Weights of a small mixture-of-experts language model, trained from scratch on English Wikipedia.
Training: a variant of Adam for the experts, 570M tokens, 4352 steps.
Below are experts of layer 3 (counted from 0) of a mixture-of-experts language model. Rows are named router (the router's row for the expert), gate (a neuron's input weights, with its number), up (a neuron's input weights, with its number) and show model dimensions 0-223. Each number is 128 + 32 x the weight over its row's rms, rounded and kept within 0 to 255.
After each expert's rows: a language model's description of what the expert responds to. This comes from a sample of Wikipedia text that the model never trained on.

# expert 14
router [137 143 104 132 128 161 113 114 154 166 160 107 106 181 111 121 120 122 153 121 177 115 131 119 205 113 160 180 118  98 145 147 134 124 144 154 127 152 182 127 119 188 119 103 191 123 163 120 127 129 114 107 150 163 172 109 186  85 150 121 136 131 109 165 165 133 147 156 151  89 122 177 133 193 161  91 148 144 136 129  80 148 209 161 113 100 124 163 148 221 237 194 118 129 125 112 145 174 182  70 143  82 136 143  82 176 172 126 202 102 167  73 117 108 106 120 179 120  97  72 118 118 141 176 136 152  96 152 129 142 125 105 108 130 102 162 167 117 149  93 118 179 148 116 173 129 165 154 184 160  63  98 155 102 146 125 217 168 178 110 151 130 161 170 116 146 163 136 152 160 120 105 141 139 160 142 162 146 158  97 165 123  97 170 119 160 136 141  94 111 113 129 150 152 118 146 165  84 170 181 161 114 160 111 198 146 155 136  82 138 157 138 154 104 140 152 142 126  79 160 136 123 140  89]
gate1 [151 211 128 179 145 147 103  98 116 151 133 156  93 151 182 106 138 165 162 120 116 129 118 130 132 138 145  81 144 168 141 156 142  56  92 106 117 143 170 136 180 136 139 146  82  81 163 146 146  62 140 131 111 141 154  86 110 143  94  98 119 156 129 138 148 197 149 113 111  92 142 151 123 140  97 146 142 115 132 149 164 160 155 142 151 152 144 129  95 132 166 147 151 154 156  99 114 127  52 143 131 152 175  45 179 124 165 120 127 142 145 172  86 142 178 136 107  93 123 152 142  93 208 138 153  96 138 132 138 226 183 143  95  81  97 128 183  88 200 124 149 118 107 135 124 148  86 120 171 134 162 122 105 205 130 172 152 208 101 107 136  86 102 162 113 104 162  65 173  83 119 163 137 164 189 189 152 119  91 151 153 131 113 108  97 134  92 147 162 122  85 109 152 220 172  98 142  97 160 153 122 102 156 139  77 204 111 122 113 138 132 108 140 102 131 133 114 107 112 133 147 138 115  92]
up1 [146 109 149 132 142  94 166 154 157 124 111  90  95 147 118 185 104 150 131 129  96 167 106 108 192 123 119  54  92 153  86 127  78 236 127 167 115 102 145 141 140  75  95 138 113  75 151 195 144 127 103 109 129 152 162 164 142 149 168 152 133 152 105 148 153 105 134 127 221 111 171 122 192  85 109  77  44 126 142 162 147 121 160 128 161  94 134 139 117 123 126 109  73 150 146 135 170 199 118 152 150 117 143  96 187 173 123  45 111 109 153 124 145 130 169 116 143  57 166 142 126 153 137 130 171 124 156 182  65  48 170 117 162  95  59 138 129 168 154 137 151 126  97 136  97  91 109 138 116 151 128 127  85 149 157 128 141 155  93 140 116 248 152 135 131 149  92  86  88 126 147 153  92 102 136 132 149 121 141 166  63 105 102 136 168 115 135 142 143 119 146 135 138 126 124  97 140 129 137 140 111 157 124  43 121 131 151 100 111 118 171 121 145 132 138 128 125  92  81 103 144 131 169 122]
Common nouns after determiners. Content nouns after the, a or his, such as film, game, state, government, University, plus word endings like -ation, -isons.

# expert 45
router [164 141 174 124 141 105  94 137 139 147 181 104 118 116 110 122  97  87 118  88 166 137 122 115 137 136 140  66 127  95 154 187 114 177 111 144 147 148  88 153  56 155 107 133 144 115 129  97 164 161 131 176  32 148 135  73 104  73 153 120 177  87 134 126  94 178 184 133 144 123 114 139 131 187 109 120 138 142 143 104  60 151 171  73  53 155 148 156 169 195 162 169  58 136 125 168 175 146 127 112 156  94 120 193 134 125 150 160 139 122 152  95 144 146 154 121 141 173 152  74 145 174  89 161 158 135 117 118 158 123 148  57 159 156 121 122 157 137 145  90 126 183 127 207 179  52  89 108  91  95 104 155 158 146 164 176 159 131 119 131 131 126 111 143 151 109 155 137 158 136  76  73 142 179 147 117 154  95  93 107 158 146 143 159 164 171  90 151 115 126 127 104 201 148  87 159 151  91 183 150 165 127 133 170 141 102 162 145  82 114 125 114 156 113 114 157 108 104 167 159 122 144  98 150]
gate1 [122 219 120 133  72 161 122 119 113  68 148 115 185 147 113 124 130 145 113 142  48 123 103 132 171 105  80  90 138 169 166 198  64 144 154 136 160 118 139 152 101 132 168 146 141 137 104  97 131 100 151 160 122 112 127 111 140 109 104 146 157  89 114 167 128 237 118 131 129 159 132 155  96 110 138 166 175 107 124  79 133 153 132 198 129 114 182 138 121  90 113  90  99 132 119 128 155 114 170 107 141  84 106 181 123 180 175 162 189  98 162  89 142  88 107 165 104 118 124  90 116  67 142 126 135 132 117 131 169 230 130 132 150 181 172 129 111 129 103 127 104  86 166 135 148  70 122 129  45 122  96 167 224 210  97 158 151 131 155 170  87 173 117 119 124  81 142  47 117 126 166 152 116 124 147  94 129 147 168 129 136 111 127 125 104 103 129 140  90 104 141 134 116 226 117 111 129 124 163 127 149 109 149 134 123  93 108 120 120 144 136  82 147 136 144 139 145 109 111 104 109 110  95 150]
up1 [ 76 122  94 132 110 196 120 138 151 193  55 139 153 100 145  81 126 154 152 103 150 108 137 120 115 133 152 148 108  87 139  80 192 206 134 110 131 109 171  91 152 111 124 135 131 152 116 198 106 113 144  80 129 153  97 200 176 154  91  88 129 162 142 116 122  86 127 154 119 113 108 105 128 102 141 104 159  93 103 146  98 114 121 121 143 129 145 150  43 153 128 108 175 180 134  69 181 212 111  89 167 180 190  69 165 168 116 114 145 130 138 149 122 182 124 156 108 137 165 117 124  87  77  96 127 119 142 161  87  74 156 129 119  96  93 147 102 125 133 130 157 138  70  76 150 163 110 139 105 113 168 180 119 129 132 119 107  98 104 120  89 249 155 104 152 137 112 105  95 167 122 165 127 152 157 146 148 109 170 110 110 143 105 151 144 131 160  89 171  65 106 166 147 103 117 139  69 131 109  89  88 106 154  99 113 140  59 171 103 146 121 174 158 172 167 142 123 132 118 111 118 132 168  97]
Copular and auxiliary verbs. Forms of be and have following a subject in biographies and definitions, such as is, was, were, had, plus commas.

# expert 7
router [159 150 143 104 115 190 124 119 139  94 140 168  83 165 128 128  68 157 116 126 189 108 128 177 144 119 116 116 111 133 121 184 123  72 126 141 172 158 133 169 141 128 108 107 128  93 139 125 107  86 171 132 139 153 157 138 133  85 156  90 157 156 141 129 150  96 186 135 112  90 143 128 114 142 131 128 193 100  68 179 132 190 168 112 190 134 151 164  73 158 144 135 152 174 127  99 108 112 125  74 144 121  95  93 150 189 185 105 192 141 192 136  84 131 107 125  98 164  98  87 126 153 106 115 128 111 158 135 154 157 131  73 138  98  87 178 197 125 143  96  57 169 162 182 194 180 117  71 185 199  76 176 143 171 124 137 169 132 173 154 104 146 118 126 132 158 163 133 114 159 122 114 126 119 132 115 120 121 149 123 150 101 143 155 176 134 160 115 129 148 154 144 159 128 129 100 180  80 147 226 152  94 191 114  85 167 159  80 110 116 117 102 116 151 161 138 120 139 117 108 178 183 118  91]
gate0 [164 123 122 144 156 174 188 119 142  96 114 111  43 135 122 113 138 205 129 141 147 102 153 168  99 137 148 135 104 184 136 138  92 132  99 109 133 125 162  97 142 120 166 110 126 156 142 126 123  83 101  83 114  94 125 115 161 119  82  65 113 159 141 113 169 120 146 144 112 120 118 119 154 134 139 110 125  83 177 214 200 192 113 104 146 135 160 118 100 142 158 146 117 114 144 160 145  73 108 129 154 161 203  92 142 148 165 110 148 124 133 110 109 150 156 133 160 133 110 123 152 173 143 108 168  83 130 117 225 122 129 136 129  85  67 143 187 120 159 117 122 153 142 116 112 185  78 124 133 159 168 101 148 180  85  78 190 195 177 187  72  87 117 113 198 126 139  73 112 146 116 190 141 151 101 103 129 116 172 153 145 144 109 103 137 111 142 142 105 140 143  89 162 131 143 127 178 142 112 203 129 211 119 121 129  88  95  79 126 109 105 122 104 104 220 144 142 117 129 121 152  87 154 175]
up0 [152 149 131 171  94 190 111 159 147 106 123  99 115 106 152 128 173 141  84 137 177 139 149 127 132 138 133 176 114 144 155 133 176 131 190 122 101 138 119 103 112 151 137 141 154 101  91  96 151  97 112  76  90 192 121 134  63 123 100 132 139 132 129 162 156 109 134 113 140 137 169 120 131 105 162 153 116 233 124 145  83 137 112 133 132 155 120 165 126 103 153 101 102 183 140  46 239  87 101 115 137 124 154  82  93 134  91 104 179 140 142 136 149  95 159  89 122 133 143 146 164 137  74 162 136 141 114 114 136 147 108  98 176  85  86 144 119 132 162 139 114 127 124 125 154 129 190 132  85 121 118 108 107 119 157 169 153 158 111 152 207 159 133  99 103 106 172 163 101  59 135 123 127 135 146  70 165 120 164 132  71  69 158 155 193 101 139 121  99  78 176 109 155 157 170 166 143 184  64  63 198 119  98 169 119 130 124 118 127 178 158  98  61 168  97 134 146 156 102 117 156 185  96 135]
Function words and commas. Common function words and adverbs in running prose, such as up, time, be, including, because, plus commas and spaces before numbers.

# expert 47
router [111 168 176  76 145 147 134  68 162 191 181 128 123 153 132 163  77  96 136 127 178 130 147 112 121 164 174 131 110 107 134 209 122 166 115 177 147 139 145 161 100 111 106 175 155  93  96  98 145 151 146 163 109 153 122  73 110 108 149 107 144 133 149 160 115 171 186 152 158 128 108 201 105 176 125 114 108 161 140 149  94  93 166 124 116 140 121 134 187 225 166 189  62 146 145 172 126 151 125 103 149 117 126 136  60 126 171 138 196 120 119  85 125 136  85 141 146 129 160 101 182 150 114 176 172 173 122 161 121 111 155  80 146 144 112 155 155 131 125 109 145 166 175 193 191  90 178 141 156 149  66 119 204 132 148 196 179 116 129 115 109 163 136 154 127 122 171 141 197  85  81 117 129 125 139 128 188 149 127 108 169 111 101 166 142 129  95 118 106 140  88 133 175 151 121 135 175  87 154 180 164 134 152 155 130 134 165 139  93 109 166 156 118 105 149 127 107  95 130 132 134 159  83 119]
gate1 [149 249  72  43 172 201 135 111 151 162 120  96 139 157 122 107 113  89 106 123 145 165 180 145 126 104 113 114 137 150  99 145 106 130 100 143 153 111 102  98 136 136 154 109 149  95 148 100 145 130 149 171  80 134 106 104 121  72 111 133 127 121 146 149 133 254 130 114 122 106 146 110 146 153 137 157 165 117 154 105  92 128 130 143 114 135 125 117 143 178 137 144 160 154 138 112 164 107 177 100 110 116  88 122  81  81 128 157 190 126 134 126 118 103 120 144 136 134  80 130 137  59 119 185 110 113 123 132 101 249 124 148 104  77 155 114  98 105 152 137 194 126 174 114 161 101 163 127  87 121  88 117 169 143 116  68 113 120 143 136 161 123 120 134  58 109 160 143 129 113 128  61 144 137  96 108 175 142 150 141 143 111 157 110 143  97  93  70 115 166 122  77 101 221 152 102 100  91 118 159 113 111  69 172 104 166 138 139 136 144 185 122 111 133  82 149  75 119 188 138 149 110 164 133]
up1 [ 99 182 148 139 161 152 129 123 155 150 140 145 145 143 153 127  61 129 107 135 156 162 166 126 122 118 189 116 144 155 133  83 170 255 147  97 119 118 127 130 127 102 144 125 154  99 149 102 169 165 153 118 148 158 136 103 122 155 139 144 132 142  81 100 119 174 144  89 146 100 123 172  71 132 119 121 143 138 113 163 132 165 151 121 157 143 166 185 147 194 126 166 125 126 143 144  98 233 131  90 137 169 121 149  97 107 145 171  30 100 183  97 174  52 100 157 134 117 182 190 130 154 118 134 102 175 158 136  96 137 114 101 116 123 173 162  79  82 164 117 146 129 137 151 137 135 118  94 104  83 201 142 159  91 134 185 129 126 140 102 157 250 133 147 139 160 131 146 174 169 118 140 106 127 152 143  95 115  98 144 156 146 144  94 161 106 137  69 131 129  91 106 126 158 116 114 119  99 111 137 200 113 100 143 145 100 127 152 176 118 152 182 138 159  84 149 101 104 169 179 160 122 139  91]
Verbs and clause punctuation. Auxiliary and main verbs after a subject (was, had, were, became), commas, closing quote-comma, and nouns ending noun phrases.

# expert 33
router [145 149 130  79  97 133 151 147 111 168 171  69  74 169 134 142 133  80  81 143 202 109 143 170 142 139 120 100 156  59 188 111 147 149 139  89 175 117 129 131  88 108 101 105  86 164  97 168 116 151  99 122 100 123  90 101 143  93 158 125 144 145  94  78 116 180 196 135 154 186 151 168 142 176 160  96 127  87 152 104 101 104 141 140  64  87 132 139 128 146 121 114 116 125 100 102 123 176 124  89 148  87 103 165  89 166 123 164 104 137 158 128 100 153 122  56 130 134  98 135 167 151  77 101 196 158 123 141 144  92 126  84 158 174  86 152 122 153  95 109 158 208 128 188 144 110 114 138 161 149  94 196 142  98 188 118 147 143 136 109 138 141 201 160  92 111 143 155 184 125 175 102 131 121 144 127 133  99  84  77 168 108  54 170 130 106 105 133 131 134  99 157 134 176 110 130 145  91 183 203 183 116 173 140 166 149 112  92 132 116 130 149  93 124 138 145 102  75 112 124 134 179  94  97]
gate1 [183 196 107 122 128 118 157 120 142 131 169 137  70 143  84 148 171  99  74 112 152 129 150  66 121  92 118 139 106 150 116 157 129  81 118 136 158 101 136 144 124 128  84 134 155  86 119  86 116 144 173 108 172 120 122  90 105 135 137 118 169  94  91  99 104 255 151 144 165 198  99 171 155 170 171 141  77 164 116  99 121  83 148  76  84 100 140 112  90 101 131  82 122 152  77 112 118  71 160 131  88 131 115 163  48 124 128 104 132 124 118 146 119  88 133  85 164 126 115 123 166 182 106 156 123 156 133 115 126 211 129 106 126  80  80 142 143  96 126  99 117 150  65 144 101 114 129 159 126 182 132 159 112 109 121 121 129 136  94 110 122 193 136 135  97 118 122 117 119 160  68 143 132 144 104 145  88 131 108 132 132  78 189 127 117  99 127  90 158 117 153 147 141 225  85 149 146 138 130  58 173  64 137 114 142 200 104 145 121 142 166 148 139 164 153 166 121 114 132 133 147 203 107 149]
up1 [160 127 139 123 139 136 169 150 123 122 145 156 118  84 145 172 112  81  80 130 147 185 145 126 106  97  94 150 100 122  76  85 146 206  74 133 121 125 151 140 130 139  69 147 177 115 100 122 149 149 193 175 123 126 144 115 125 103 156 131  93  91  77 128  83  71 160 137 152 169 165 192 111 141 151 136 182 133 104 103 127  92 145 154 130 115  94 154  94  98 127 120 108 139 102 128 131 219 147  95 126 155 148 184  91 150 150 144 141 157  93 123  92  83 148 100 137 146 162 111 113 152 104 181 137 116 154  91 114  40 134 103 103 169 111 139  84 126 128 103 119 153  96 106  75 145 132 125 122 156 143 150 162 104 141 139 129 163  90 103 136 255  69 135 113  56 132  73 139  95 172  94 131 127 152 121  69 124  98 114 154  87 124 106 133  44 176 106 141 139 117 157  61 113 106 106 107 169 166  92 124 117  92 154 137 131  92 152 150 128 123  92 108 154 141 105 177  96 135 195 157 117 156 119]
Closing brackets and punctuation. Closing parentheses, periods, semicolons and table pipes that end a clause, cell or title, such as (1893–1964), reviews).

# expert 23
router [126 117 116 124 143 139 129  89  98 135 163 166 142 171 114  93  90 150 138 119 181  71 133 110 114  95 152 107 112 107 130  88  93 109 102 121 191 118 132 187 145 124 117 144  91 100 113 140  95 122 150 117 139 146 113 142 133 130 120 161 194 136 173 112 139 108 148 155 150 168  95 159 149 160 127  82 183 109 102  92 127 129 192  61 154 127 114 188 147  91 174 128 148 162 111  99 106 119 146  91 141  89  44 158 103 134 127 158 152 123 108 141 115 102 139 124 142 181 106  46 160 150  82 146 128 108 145 103 135 161 160  93  79 113 103 166 130  94 104  76  96 191 170 237 150 109  95 121 134 109 110 187 150 106 150 158 121 121 149  77 109 156 106 165 110 149 202 120  50 123  86 157  89 177 174  92 164 117 205 103 159 107 110 110 105  71 125 130 104 124 185 144 126 140 170 153 132 154 126 143 177  71  84 101 110 125 144  61 123 112  94 141  47 107 107 151 133 101 123 112 163 154  82 126]
gate1 [111 236 127 153 187 139 119  72 150 145 128 114 185 146 127 125 138 129 131 110 132 136 133 130 129 151 112 138 133 132 116 125 151 155 115 144 136 161 126 159 113 133 116 127  95 144 107 148 115 129 126 152 123  81 155 113 126 119 125 134 146 136 134 202 116 234 132 129 110 137 141 133  98 126  84  97 113 152 117 139 133 136 142 150 108 161  98  90 155 100 114  93 124 100 122 143 175 181 115 152 114 182 119 115 123 142 113 117 131 146 134 155 162 151 120 140  76  81 125 151 129 139  93 136 173  99 153 157 132 229 147 112 133 136 144 121 103 130 127 121 147 120 122 124 140  98 111  99 132 163 132 156  89 112 104 137 155 107  99 102 150 160 154 164 191 113 128 156 128 139 102 134 126 111 130  55 140 154 178 129 189  94  49 119  74 109 170  91 113 143 177 114 162 255 154 212 121 175 106 109 186 149 111 182 156 176 139 169 104 138  55 124 111 165 243  75 147 171  87  94 146 101 157 103]
up1 [155 159 122 107  63 131  80 186 122 119  63 146  48 161 136  83 164 111 122 149 148 106 160 138 118 162 124 143 139 135 127 141  93 227 139  85 125 100 113  97 111  63 162 139 149 148 177 122 100 163 111 128 161 140 126 136 156  83 138 152 106 161 121 108 106 145 114 104 149  79 163 151 123 148 138 165 110  81  40 124 190  76  82 131 143 100 150 102  86 121 124 162 115  90  88 118  80 234 161  90 113 132 121 155 136  91 111  85 177 118 117 110 133  96 147 142 173 145 118 103 142 131 137 117  62 174 126  89 120 157 142 148 124  97  82 120 145 132 141 155 164 133 133 130 140 123 176 165 189  42 154  89 117 147 106 159 140 177  83 164 110 216 112 114 145 144  97 113 137 132 121 107 140 169 107 160 139  81 104 106 141 123 164 159 124 142 104 139 145  35  78  84 122 146  97 134 129 124 163 109  45 124 132 147 104 160 143 107 132 123 142 151 137  81  55 130  93 156 126  82 116 115 146 132]
Digits in coordinates and tables. Inner digits of coordinates, scores, attendances and table numbers, plus spelled numbers like two, three, four, e.g. 43°51′07″N.

# expert 19
router [113 132 135 196 166 133 202  72 144 121 143 190 130 127 137 220 155 127 101 101 141  82 172 147 129 144 191 140 133  87  99 164 118 104 104 143 112 128 128 186 114 160 137  89 139 110  99 134 144 166 116 143  80 129  75 117 190 116 167 123 189  70 130 141 110 154 169 154 154 135 150 134 145 185 120  85 141  96 104 181  98 153 177 154 131 125 150 134 159 175 144 108 123 155 102 167 143 155 146 140 114 135  90 131  72 128 141 168 138 170 158 138 173 126 101 103 153 119 143 112 200 132  59 142 102 125 125  51 120 108 114  69 106 165 123 140 107 123 101  58  90 208 167 174 117 127 129 101 154 144  85 159 179 104 150 168 126  99 149  67 105 162  79 144  68 136 234 110 132 162 115  99 151 167 148 111 117 113 150 104 111 132 139 129  95 153 136 161  99 165 153 124  72  98 124  95 173 119 163 151 116  92 129 155 171 110 124 113  76  83  94 115 160 154 100 112 126 110 147 121 132 116  83 177]
gate0 [220  68  93  90 192 107 160  95  51 116 131 172 131 158  98 123 155 136 116  96  93  76 122 163 105  79 154  91  71 138 128 116  89 144 127 160 114 133 123 131 154 106 117 124 116 141 125 142  90 124 114 126 171 128 141 164 122 167  94  50 168 103 121 176 190 128 175 151 132  80 136 154 138 131 120 127 112  71 141 133 146 105 105 157 144 130  69 137 114 134  89 101 192 103 138 139 108 173 156 160 149 148 113 107 153 170 124  68  88 152 131  92 123 143 145  81 168 126 123 117  80  99 102 128 124 132 113  98 222  66 144 185 125 145 202 115 184 147 160 124 138 120  90 167 109 179  98  82 157 177 150 162 116 128 120 142  96  71 107 179 110 109 123 130 129 163 207  88 191 112 188 147 153 129 109 113 133  71 127 148 130 128 114 134 115 123 105 113 113 123 138  75 255 113 146  85  90 125 110 105  97 117 126 120 151 116 135 127 152 121 144 130 133 114  91  67 140 137 104 119 167 132 147 129]
up0 [141 197 126 131 174 153 117 152 114 172 116  91 121 181 125 124 144 150 113 160 129 124 100 119 151 120 128 179 113 167  49 122 187 128 175 107 132 142 132 100 136 153 150 174 111 171  75 131 150 159 181 171 155 138 150 146  75 119 128 164 147 123 123 131 115 177 129 102 103 163 116 175 114 164 181 164  63 118 168 174 121 179 129  93 118 195 114 158 233 103 119  67 196  61  59 139 246 102 152 112 128 129 167 150 128 126 190 157  81 130 150 126 159  78 154 136 174  99 127  93 102 140 136  94 119 151 146 160 141 109 148  94 177 155  91 148 103 183 102 124 146 145 142 133 207  95 154 107 115 147  90 159 153  98  97 123 119  84  94 167 149  99 144 127 135 165 138 112 144 158 121 153 120  93 136 153 100 121 106 112 123 102 119 126 103 119 119 105 136 101 151 157 116 125 163 118 151 156 126 128 140  87 185 109 195 176 178 166 158 133 119 150 111 112 108 119  59  73 133 128 115 164 104 114]
Articles and month names. Articles a, an, A after is/as/into, and month names following in or dates, e.g. in January 1957, 20 Oct 2017.

# expert 27
router [133 182 159 129 145 164 110 141 128 133 167 128 104 178 123 160 124 144 117 108 155 149 131 155 138 162 140 133 133  87 111 162  87 125 174 106 152 165 147 168  80 149 101 169  98 107  72 113 156 155 130 163  89 163 107  34 143  86 137 156 144 153  92 115 104 189 207 167 187 184 158 150 120 207 172  79 147 118 189 163 136  88 169  92  66  86 108 104 182 141 116 147 106 111  51 126 169 124 136 151 159  78  87 198  82 121  92 126 101 173 130 111 109 135 158 112 157 147 139 114 178 198 111 112 141 181 122 126 155 133 124  92 125 212  85 142 127 118 153  91 152 182 178 169 153  80 155 154 170 195  57 106 149 120 159 165 130 127 170  94 131 140 114 138 106 140 127 117 120 160 136 126 147 142 134 153 130  90 118 106 142  68 126 134 120  82 109 118 138 135 124 141 137 166 119 202 188 114 116 131 158 106 152 140 132 128 142  92 124 140 116 130 108 116 135 163 104  85 179 123 142 126  73 166]
gate1 [118 206 138 125 132 149  89 111 121 127 112 160 138 161  72 138 115 182 131 129 151 112  36  79 180  93  87 164 182 115 143 166 129 122 137 131 130  65 118 150 168 134 203  90 147 107 125 141 129  71 122 103 170 119 132 108 141  79 150 125 121 121  77 136 158 255 134 157 123 136 122 102 123 156 168  83 120 133  79 142 138  85 174  93 137  86 109 151 165  94 122 105 132  85 102 130 147  98 150  99 104  90 118 121 147 119 119  88 131 112 144 132 150 134  76  71 144 156 185 117 134 125  96 146 107 127  80  96 166 200 201 142 124 145  94 136 110  70 128 106  85 145 173 122 100 142 146 125 135 155  94 160 195 112 130 134 167 149 124 115 113 135  93 159 115 125 100 100  99 128 158 126 106 137 139 126  82  79 133 155 175 130 102 133 133 120 124 159 103  93 142 199 209 240 173 146 161 127 110 132 149 130 138 141 139 155  87 103  87 137 127 152 130 120 176 114 168 134 135 184 166 124 106 163]
up1 [115 113 180 107 149 142 116  91  94 147  97  80  97 121 181 113 128  86 113 153 171 124 196 123 119 110 126 118 109  85 141  70 166 196  86 118 127 147 140 127 119 103 109 109  71 163 127 148 118 167  87 132  77 118 125 145  75 140  84 127 149 140  86 113 155 122 144 117 109 147 118 179 101 141 125 136  98 153 176 127  86 120 122 128  90 167 100 131  99 179 140 166 143 152 138 115 118 241 139 154 169 152 145 137  68 168 105 139 110 111 123 139 148  76 191 153 173 111 114  57 150  78 128 113 129 107 173 149 110 140  38 124  93 135 149 130 151 195 122 127 152 114  84 142  90  85  89 126 109 138 147  94  61 149  83 113 124 146 134 160 198 200 169  93  92 110 141 101 184 123  80 131 135 109 122 140 173 189 123 145 111 127 121 180 135 133 130 147 109 114 176  91  73 147 114  32 155 112 174 154 118 146 133 106 109 124 162 153 135  57 117 146 156  85 137 183 110  85 139 116 113  94 136  88]
Line breaks and name endings. Line breaks ending list items, opening parentheses after names, table pipes, and name endings like -ville, Jr, County, Records, Location.

# expert 38
router [118  72 203 127 116 127  86 130 140 121 169 139 151 176 103  92 107 126 140  72 140 118 140 112 155 134  87 113 130  97 179 116 110 125 123  93 156 177 118 142  96 147 105 177 144 104 137 121  93 153 141 158 144 210 151 164  82 127  96 109 156 129 120 159 108 149 171 160 141 142 158 148 102 135 165  75 158  87  98 128  95 104 184  78 118  78 110 217 167  93 120 175 185 127 141  68 130 181  80 136 177  84 124 185 138 124 124 131 110 183 145 107 150 152  93 125  91 164  85  98 124  84 156 112 121 117 132 136 159 108 139  54 135 114 128 187 136 100  98  93 122 179 112 120 121 111  66 173 147 116 115 162  68 102 109 124 147 113 117  78  98 119  89 205 127 129 159 153 109  75 145 125  95 142 172 116 115 101 148 168  98 141 115 121 126 137 128 171  90 124  95 146 137  61 133 142 108  73 121 175 160 157 183  72 137 163 114  92  86 207 119 100 130 112  95 136 124 102  52 112 179 127  97  90]
gate3 [ 93 102  71 236 137 138 147 159 118 124 114 149 126 173 124 131 160 123 133 101  87 125 235  91 149  92 132  91 142 141 153 110 124 133 151 151 119 102 119  79 109 162 129 135 161 138 129 171 129  84 114 218 140 152 150  90 113 124  67 122  79 105 130 150 123 102 116 241 180  54 172 115  91  84 115 169 135 100 122 154  96  84 159 106  85 113 112 131  71 105  94  93 137  85 112 104 148 150 194 121 119  93 119 150 165 128 116  66 137 162 130  88  89 122 118 150 107 131  87 146 122  79 125 128 167 148  97 133 191  88  66 166 152 148 163 114  99 108 168 102 162 121 129  85 115 146  83 170  97  67  86 106 132 124  88 113 107  80 127 149 127  94 159 125 139 172 123  88 122  96 143 152 153 146  93 154 173 110  78 131 126 165 115 125 119 103 165 125 160 103  97 153 156 127 174 220 125 137  83 120 125 155 118 152 153 158 105 142  88 157 188 144 132 131 116  77 156 135 128 143 144 151 130 115]
up3 [147 161 137  83 127 115  95 134 152 171 113 151  99 176 184  98 133 174 156 168 126 117  93 106 133 143 131 124  81 123 125 163 161  77  99 255 122 188  91 136 104 105  88  95 115 142 190  88 139 114 100  95 110 112 131 115 151  99 122 115  82 114 116 208 112 193 120 144  70 132 125 141 125 123 125 126 169 128 114 143 132 171 114 176 125 101 134  96 139 105 152 102 173 148 125 150 112  93  95 255 170  73 147 158 139 110 136 133 114  78 160 138 173 114 123 180 130 102 154  88 156  97 128 114 109 108 138 103 127 173 152 139 171 120 114 137  64 119 111 118  56 124 129 128 135  77 102 103 143 169 103 128 126 120 103 138 161 149 199 142 140 101 161 190 112 135 120 131 131  78 126 134 147 142  84 121 110 137 150  76 111  96 145 116 145 160  90 106 129 154 178 158  93  76 161 121 116 132 179 135 167 141 155 168 186 128 140 142 146 125 183  63 169 137 129 177 125 123 160 162 148 123  91  82]
Proper name starts. Capitalised starts of place and person names such as New, British, San, South, Peter, often the first piece of a foreign name.

# expert 32
router [140 120 149  99 126 144 161 127 104 161 151 110  81 162 159 165  95 132  91 136 154 113 123 147 147 155 102  97 144  44 121 160 113 174 100  77 206 137 102 173  92 118 117 132 129 141  84  99 153 145 150 173  76 138  98  67 134 108 130 112 170 122 120 117  76 147 178 170 156 165 136 158 132 184 153  99 151  93 162 162  81  92 214 126 135  90 130 120 138 147 116 122 117 154 134 101  66 175 161 105 157 107  86 169 109 128 129 104 129 129 163 128 144 156 107 101 128 163 124  90 123 107  84  73 195 146 116 135 100 114 129  43 146 151  73 135 113 112 142  59 137 158 137 152  92  99 119 132 166 123  65 140 137  87  90 169 130 122 158 157  60 113  69 125 118 130 138 131 145 143 166  60 160 160 134 107 121 112 145  96 180  80 116 131 109  98 146 123 144 160  83 175  73 189  83 137 145 120 153 201 174  74 152 187 118  88 163  86 113 164  81 104 150 129 140 102 146 106 114 124 192 148  92 119]
gate2 [110 140 231 115 114 118 125 143 136 174 115 123 124 157 114 137 133 112 138 131 111 138 145 101 147 125 161  70 127 128 152 164 130 114  81 119 142 117 148 164 153 151 145 121 144 125 140 144 140 136 162 141 168 133 235 123 132 155 146 147 166 102 143 112 160 148 223 128 161 161 164 140 171 137 158 157 100 157 140 201 107 101 131 160 213 176 111 138 163 181 126 112 117 155 119 105 121 130 150 133 118 131 118 110  59 118 142 169 160 105 210 103  57  73  64 135 137 150 150 148 123 118 145 249 119 140  88 119 129 142 255 109 136 141 150 132 140 141 191 127 128 131 129 164 114 171 129 151 134 198  98 113 143 158 130 144  72 104 126 151  86 121 110 109  93 173 166 181  94 138 168 109 140 136 124 168 140 142  90 155 128 134 139 152 129 163 117 151 153 109 167 143 117 134 219 120 112 121 120 197 175 129 114 102 122 131 127 120 120 122 156 111 102 122 102 137 135 122 154 163 157 136 152 107]
up2 [134 165  81 166 136 140 128 137 144 174 147 142 112 147  93 165 114 109 134 151 167 141 108 144 105 129 136  75 146 136 134 196 103  90 230 123 109 116  93 143 122 133  76 141 102 128 131 127 145 146 147 153 166 121 193  96 126 175 149 117 175  83 174 117 124 135 121 128 141 142 112 165 191 178 129 130  53 151 156 138  85  83 165 153 191 172 102  99 172 143 126  64  66 170 109 202 136 146 217 124 100 122 117 124  38 120 122 111 122 102 167 146 100   0  73 178 181 133 141  99 103 154  94 188 127 123 104 117 127 164 170 104 137 145 137 128 118 139 195 119 120 132 117 164 110  79 101 171 105 151 120 102 169 130 117 111 132  98 132 149 174 132 204 158  92 149 141 134 123  99 138 117 179 104 144 112 123 117  96 127 146 125 131 143 102  85 121  91 130 107 132 131 152 142 106 207 124 161 120 165 144 136  94 124 156 110 116 132 107 105 156 130  93 124  75 133 152  70 162 120 107 122 136 156]
Line breaks and initials. Line breaks before tables, lists and headings, and capital initial letters starting words, such as L, M, B.